Weights of a small mixture-of-experts language model, trained from scratch on English Wikipedia.
Experts: 128 GELU neurons an expert, 2 picks a token, a softmax router.
Below are experts of layer 5 (counted from 0) of a mixture-of-experts language model. Rows are named router (the router's row for the expert), up (a neuron's input weights, with its number), down (a neuron's output weights, with its number) and show model dimensions 0-255. Each number is 500 + 40 x the weight over its row's rms, rounded and kept within 0 to 999. Numbers have three digits each.
After each expert's rows: a language model's description of what the expert responds to; "mostly gets" lists some tokens that are sent to it at least half of the time. This comes from a sample of Wikipedia text that the model never trained on.

# expert 51
router:624530479512462560435525584513565476542497498583489457472435466441439548459535545470541444473490435490466500476525500464493487514522516513487436470548544530481486516493531532597536464489473490577523495467587515433512493494461491485532553453470504561564515544500452499530487453480572535451510514499537513480499485537547555532482555426415452561531486470479453473508525461489526503426483539447513471430511404560540495491535504601532462528527507546566508533472507486497431480498554498489483465514470468467488493453552511529537583470539455458515519490547378475449469526491510496449526479467534519425514506480561564444523486484534538437452502487551465555514533479462482476478461588515404536522476422484521568525497510478499458532468533462514508497471568484489481480494494468
up1:448491522526478590514530528467565492530478494521461533537528453480574500469487470518453526410464430507458580563494519487450481516577533537500502507485531447463472464464450505489574466536464471469570482494549538519519485484496482493490487499458546565506532533484487460470478443491514514456445501541497519416477500468452528549480525518454466574478489532415414497488408513528505552490529543521406500475552519619520451529552564475489486508479502549456517499512516519517482375531442526469497445511462534443514518434505458494461479483443471408471572490522482516469552569525506579538478515504540520471505501508511573507532475503497554496489459559508459535437528500541523521465457555482456462545524470489565460597528528484488512424414552464461519521428542537494534495520570449
down1:521496463460509491525503503577436498507447549516509480474508547521444497512508502493519414480484626489478463497524518503535602510525431549452469523500496505574483526487564521477543524539558547550412455517479520541532508485494510456441481496433453438460495463470495466529464533558527565567576499487527482544466471524534482451486577482479434431510470460551525499493597523492509441536414480490460528433512449392438529469543487566491491483512497541519488518553516497449483547524488516478483500554490459467490525545471554435459446518419502554574456608431492485496515480423504486586479480503475514514449490438451416458505502509514484488510510491422542515492505511471521514544518542475541523450471497540504468507444530487535481517579491479573588524565479452510465546521519514
What it handles: Last two year digits. Final two digits of years following 17, 18, 19 or 20, such as 19-28, 14-77, 20-23, plus century.
mostly gets: " century", "–present", "09", "02", "08", "06"

# expert 19
router:520515478497481521525458475561495524542514485543508539392475572450495548504522479498512505510498489414542486480536503580502555528450505470482519469510506529438528475553523489483533512468508484503456505552570437594537497458555550479513541490434493526585548499549489432412452525482513490563525495467497500508439516438524496522478488479560459431610524456596556458511556498467507494516464529502443504440514539512519516472502608548537580458533522524468519464445505561500515509537484459450498503516544527552536523497469491460491448516558433525563487496454485468493459454546488432508538488420522532518484428539455536554488445441501580447507534544431398490452483502485559516542527502525478482471541481487500504506528476491493495447516507453484512447461462584538440400547433507
up0:496511545429505537388466470518432532575480553514472503482581506445531467491580474486466494591505497518433529494615545535498417499503505425546489512527468509494519460492487410457485478593528526521531511468479450581524576550548448499480468502448501510519496474555484530468553480496446475496445509491454544407444536473442516440440546446506521469539489499535567441468508508450500461481477551537465591500425491472505485462567503471558564526475489513462450523474490471471466540503497513458494439475496485519565481504506454501471527495516487482460541568511493566508513509484509427487506529455432595543516453569468500559461477498444552525510498537588478589468493559504544500540497513477528484481511559517507478493515447510442507463477479450552531523462492501487479474436570552
down0:533501520552552487475457528512478511492519541493487466514535500475468489460502512444555567478499503502488444476474527471519479482402537511464522494457479493488432541449504457526552505445524469465468477487658527510552465457511470477459561528482491552471472468488494442506476516516569554456486471508504483448537487560472534495425506552507548586501544506444485463519537552510482538476562417492461518479558511494525426476465508553367478466426501464495492501480468511532562537442486472496521535496476506457643540524485485559497476510478492492511561516431507494508415475547474470507468482463532490500441499481540452404553490527526465507496546509534513475525512449532485486539531542613454587412546541526520597447479484517473545512502478505487477473509510581527560416541533524
What it handles: Infobox field labels. Prepositions and label words in credits, infobox fields and set phrases, such as Story by:, Country:, Full name, known as, such as.
mostly gets: " by", "″N", " as", " like", " called", " Genus"

# expert 21
router:491509534487504489592562503450444509558475513487447455480577482456460531536435525482545466491469495470549484543507501508535496520468415494520565495494608470498551481545522549518551508547494410516549490433527440436474467452563469492480487530480512448456438533567494509541591514500446494521432509536516452468557430580544475500551605525491450613515498542555497505545486497500496523463527519467535452452498459479423485472483531463533574485476491496479493481503473512515476478392516493528442466516584461512467499419453525523482584512540457519493489495529477513531525501449565448480559488528494522496542459510434511492469494510446463423498437456436511465513542523502532535509529429580463511537482459477502464498515448506516526498566436582510484478583505494496516507459552455
up0:498457515500519528521466432545450496558511476402585498489558551501548563570519440538489355535535441404482541446535510432482449499549469536523495506515497518482547531585499517558468542548637517508485529440479475496486495437445447571546454443491548534513476425523443559494472521525531480466455457466541492561515425497510518487502550542509503501447482492479461477449509502442480482520518503494461446495466492508528542495519510469502503489481481549529521442471442451495523429441489504447460492560441464476528502437495460479433537462577491490430518488486560505495612574520486537540520483497512479531479458505502461521419525507537485490546503480516538552483450471549509468489551474574518490542488555436465455498547486512528588492530468489522553502561464512491540488516501485
down0:509626424483466539482508535507517496550429537547471537474471492541497524522460502514501538501527487538481465553479481478457533460505541596592501432467449498407518496476487508423464477467457477453506471570481493456504483494584485472470470574435456480492472491527604411632570511505450547497537474474434540517561517519494525468499449563466476499486544516475503499438490517529434511420503582485524564503561511490407443450487547575526506509461529471527517505520558450470521479527452494446542494537449483470454537526543541518511500496491517490466466499487471449511464540543507553469467426461420493488545558541484506517513570520477588501532517493440427512565477446532474548526461506560522509469543546489456473498495512509491462563489511510454513506502437520531445493535496502
What it handles: Sentence-initial words. First word or word piece of a new sentence after a period or line break, such as There, However, According, G-rass.
mostly gets: " there", " However", " During", " There", " According", "There"

# expert 42
router:540509512457464542450536518528516506518411490542492476424511463453513536477615534506429503515503466513532494496527546436472489525450515438508590509439556495480483573477543488422498538516539475448487454440480480571493490498468507485501508593505504510513504475447499506500467555502455476458536555524508433439533440518520485487533488478496550653482458438487488542452574504496555466550537527465490426472520492527529554484386560451533512538476514498555509528461488510491502434542440533500437514527488499461467427478525469554474476501552481528446491457460543516463506501540469520550443534585506582565475474475446530479460455467521485480545508488443520478590486522479509554584511441469472508471518522434423506515509472546555480505538547567441482496477517507526542548442477480
up1:514455520454466509516482571470510508477429535470506560579473505506448476502487503498549486536415535507494494428446561506508476530471544548523560550450519467521523497434472501503490523574546471503553504445575487470567542451547478492438518448510447441501529475537578446482512480448513504464527543485409557529528517496484502521528554507507476530411451500503480553434586488485448445535557506483436571432542513462500500525544546437479495483573496480509474490475440545546598511496520505578438498498518554498484476469487510467468469523429489571542515471511453476569478517507493493496525476511464610514468531518535527491515439509531470582424473478506544496514523475538491516424453545434539572469567454549430464477515513468471456498517491550447505469466474486483441444541407546
down1:544516505560478466526562452524496496487516483504569517468500542478519509421468442438478521516514469506425488508490466476435531485491474452415426539523443450481480554530493529559520566509525574479507476564430499542460507526458508451437569520515483558507467558499515489529457464527456469501590491533559488477513467470511424506504489483528574472502568469556413437524488497454519529490495535472443611515506474520459488457574437549488454489531446400507454496529562483487518512559477464529573464453499498498501505456538511526532551426544510494476528467497466531476542489532511490542508445456598416494616421508438484537502534495503497512550491549524504550476428452445498534476483511503564471551445505504568479568492472476492489483476507566537499492599557486525463460515524482
What it handles: Capital initial letters. Single capital letters beginning names or titles, often in tables or lists, e.g. B-ombardier, G-iorgia, K-almuck, S-ebastian.
mostly gets: " B", " G", " K", " T", " O", " Ber"

# expert 18
router:509498446576488554546608466535507499524483431534455529559518512474474436528530483477511539556493572444566495474505489576413489535463471488598453468507439521484428485513487464540530522486443408484419542436575522505505530512526458547527505597511490473495485515517538582524514446504517602530480489470471586392496480502491494486544487496431486492477479489478489495533495493526530490557510560525406495505441487490513463575542592524502458469460509508463514434484555492488489538472453442549539429511520496452522485479488452525455496485535517468444545449523502465471589488551509497464475458500553441471482481526455518499533392546511435430505525489474506496493464502479477463534535467543461516499481487528526484492484573551488477456541492502460550460515498521464587584529517474
up1:482528509490471511609474542549478545539461494497461504494466499561537503502472511470414554466411444516593497552557437488531440431489472521539429519463398466474600479550472526484523509509477492441470483531437533526511529509479436556561488492398479509485465475503548486518497505526470496494480425504473494524511504503549468452386458438448445511491553539534483500532497554520513474510520455523431552542498481531542435477533524485452491567525499512453509484474452472503514557508601523501490466518490556469551450546523566481503420503520483534483538505445475477534566425493485539446455530506520483577480472480469524523571508558536506484509473549525495545453550459496522527472502484442436462585478516501477456549510514510545471512569519539513508507561523441568589497423539507
down1:501507441502428503452469483507593504507506585499502483499589489470503518489506518493509485562480601488452479533456511504472441552514459440438493477541525560470448505460497428495540443536509577582620474486494463543487466430497502489568443480479520499488499497541506485475462434468496453503531463457471497522491485489548463496596476494547510498507516493481452472481496484502443508525509548485577477452544501574502469447488530517549455506418463487517452618499472552565583451518456527501532461519490441467433589547453498549467563487483490488541516434553493513470446578452442506501530482529514485460490484571502502465508493530509533486466533568527537429491453510517490555558513589506511550494449474491490512459536457511488510491622445495483537478477537573449480465438528494
What it handles: Month names, elections. Month names in dates, especially in election tables and political articles, e.g. November 2022, May, June 4; also Senate, Date, Counties.
mostly gets: " May", " September", " November", " August", " July", " March"

# expert 59
router:486586481491508543503502471495538483530495495485516506514491511444529527522506458529570477555544452566540424471612553545484547479385475531489515464469433472439474446465488557549487507524547507489535545570472461416480520502467546542553518511489530476459459537515512489458529532522487490491463541501497493516488478504489465484551511522439566490508564506465536539433500548466515489500480529519514571468518466529467527439511527502462506557478520405505549479432426518487468557412515509451532479517506395556506521476494392546509540448463417502533544522488495491510443516547451512572491549453435494478495518419551532455542455527485469403496528414504543464453489507399537544475568515472525571463512463463499442479509529532535544475513555439473456470524469537477507535563503471
up1:480531596496560539516487504498464528411444578474551493518559450487492531517461540427509483470419498482515516533487467533491514502490548527499542447529482483432472449510522494429479454488524554459508509447481610519537460527472469546584483443526500431485545543576519453492469484488476510439500523503539528522474563495570467504536450450514457512455472461499434477529467576472496529489418543492488481538393506497489472499543444466427561597483497539471520584439457500514473454470521527474457524519495492507582444465519493584544544493549596538448501537557467467489529535468518523503459493449476454455479569497577516467497487520496434539558392519509509505481478536478497474474484514486437496454505579487496507477529436492493539496531482488528470458544549572566467554509498463
down1:533561455487540478518485496546526429505495567446496506502466468506493462539494378506495461438491485513394567530467477468511527453515481490532489493500521555539515561471476470541497536504496402507548530511544529512520527472453469500470522541485524544532503480467544546495498482470471441539528464451463512440493445500516532512513572535459625465511503561504518504584464484519431459543548451461476534497557491560455588488477498487532448457437476466562485504571502498509523513547483487534556489543472503497497511470462487494428506499445472460543591515448507537516476421428485511534492495597496523574475503509458496584487458530506543529445564461489416406456490456555511528576455438553458528514499483529553504404445548454492515487500553532472534515433525494463556516551463483
What it handles: Nouns and object pronouns. Common nouns and object pronouns ending a phrase before punctuation, such as season, team, year, them, him, also up in Jupiter.
mostly gets: " them", " season", " him", " club", "up", " year"

# expert 30
router:462564491561543416405514629483471480510566537474428486575486457572510471514537524452484528445530430466493492490529480485487479485484580487503430507528537427495502480509412489506458491497467563547543587638445557487464502577503477520522521502472478509457470468542512509455550513471419460442590514470509502476473526485461473440454486484493522489516513495434506471484473511557540547478488514449528387491461485469524503589561532409527445484480492518498527537518530465487490518525463450547512587481473503465497505488502456514508565494524478472536484572521505484470471534500484536453462528499499506518458464511501521549543532435460481496491496578571522508546526499528422518526480520447516538487506518490557474550560579451451496480484511531478477436543512492416531459529444528
up0:513539501499526534454450454511452540474485520526525554458540550520452504429529477495453530508582575495489517438470477507521477502453567534514505483557619496491552521493509439487504460510480596477529461534447502459531571592485450514499560444489530443482410480458444593492509459498533465437553541517477481522455448488443548460499499489471479525565485510544467564533497537479468507447518535532517491462485459530490432532444503538516401470553523565504421483478527574495499460504508549467592549542420521533611484479486480509496504455513473453508426551468478475492493468440467451536544515487495522528444507451553536467505491492542515429551558562509515463436540575410554529452493517493437518509489498512536529454506468443477524469505473552492515505440521453510521537489537528
down0:534604493462550419522475442504446483525523575498512490548493464484471501417487599487445516497541478479444477516507577533509544554530457508444531552525506561562607479491518481516549527507537471481453482478563518485500480485504497440446549460418506465470469559426472582528523505462524513506522492574444511470481512489558533481521468544508537501506569539490458566443547567432451512482493492496517541552573538456552452522513493416512515433548485474499457452494523525573547483493549466438423486460504489416513574558509525523468427516471481501515540537510533545420476511464487503549448538489495508509497497502488486457543499453509561437533480486555495540498478477540536500524507538502497462434511521498522481407498509417446544530441392456525476520478468498432467526465534503
What it handles: Digits and r/w pieces. Number pieces in measurements, scores and tables, e.g. 55 km, 1-800, 2:37; plus inner r or w letters and stray bytes.
mostly gets: "r", "w", " fr", "42", "44", "43"

# expert 17
router:518455545505466495497569446524532549521455491501541487540601403447531436559531481475559506588428538467551534551488539507562525517515521528507524510543457506539495467533461514501471467590583452491451466507494432553545543469546465553463485540544565451477470535505502540476515502465442516484448587511514486489519511465523509542515532556498499545542499495536463511503501478463479563596557450483494441435528490497525472508458523442517514546507375483485473480542457499514504492431516523486531499498585524478435491497549472519481555487515566534555473471491474511515469463539454373537545554469488467552523485431453470392574517532514479493529458527487469436491456524494552463449546428497427486466516501469471453486432474479490510528505514499446436478462526462493542445498504460
up0:560532486510510480494509445526507498556497569454473535527471561518452448497531558484475458555426467444467488530602520453495418536510485551526472526516500527524508518491480476518463491524534497566474512486499486516486461485458511583470439430546549430548544529500580536416531549435506490487454528506533498485600471541520420570517553574510479532547506496417549483529478496514419466539410537464429526498506467505427589553532505489536493523528570520442400537498489546508570495496511552522503474424487435477454541549491479567487511470495550495465510456460446419503502460502469483542548513507470492523494418457516493534485533456436495574518461492491521479491488492506486482522511431577466471467531470590509567522467457500451436534545511430513482479540452473520522482480523525
down0:456438532544489500537480547493443495471458492493490513483491493454527506405497507541498566475571523498515512495459493534505518441483437455537463521516550490451526486507548505466571484480480488487582539464487526448485477568403525538485500521433471502537474480539467510569509448504589539499506420578487522546435523467493552467464485489497454463480509437531453505523502444462540432487477491520493497471495488455565441424543499507487431451560525440535591493460520480488480482467504495436509504525427580454591477539575546443467519491426502467518505528606542526519543526444537601464516500447512491468512542553543501595502461497576553420529517534524482537493538494514490497496455507559523539515464426429530503502528535485545553487468535532398519442463506506502447540496530505
What it handles: Personal name starts. First piece of capitalized personal or place names, often in tables and lists, such as N(athan), Mar(row), Mal(ik), K-ron(os).
mostly gets: " Don", " Jer", " Carl", " Nor", " N", " Jos"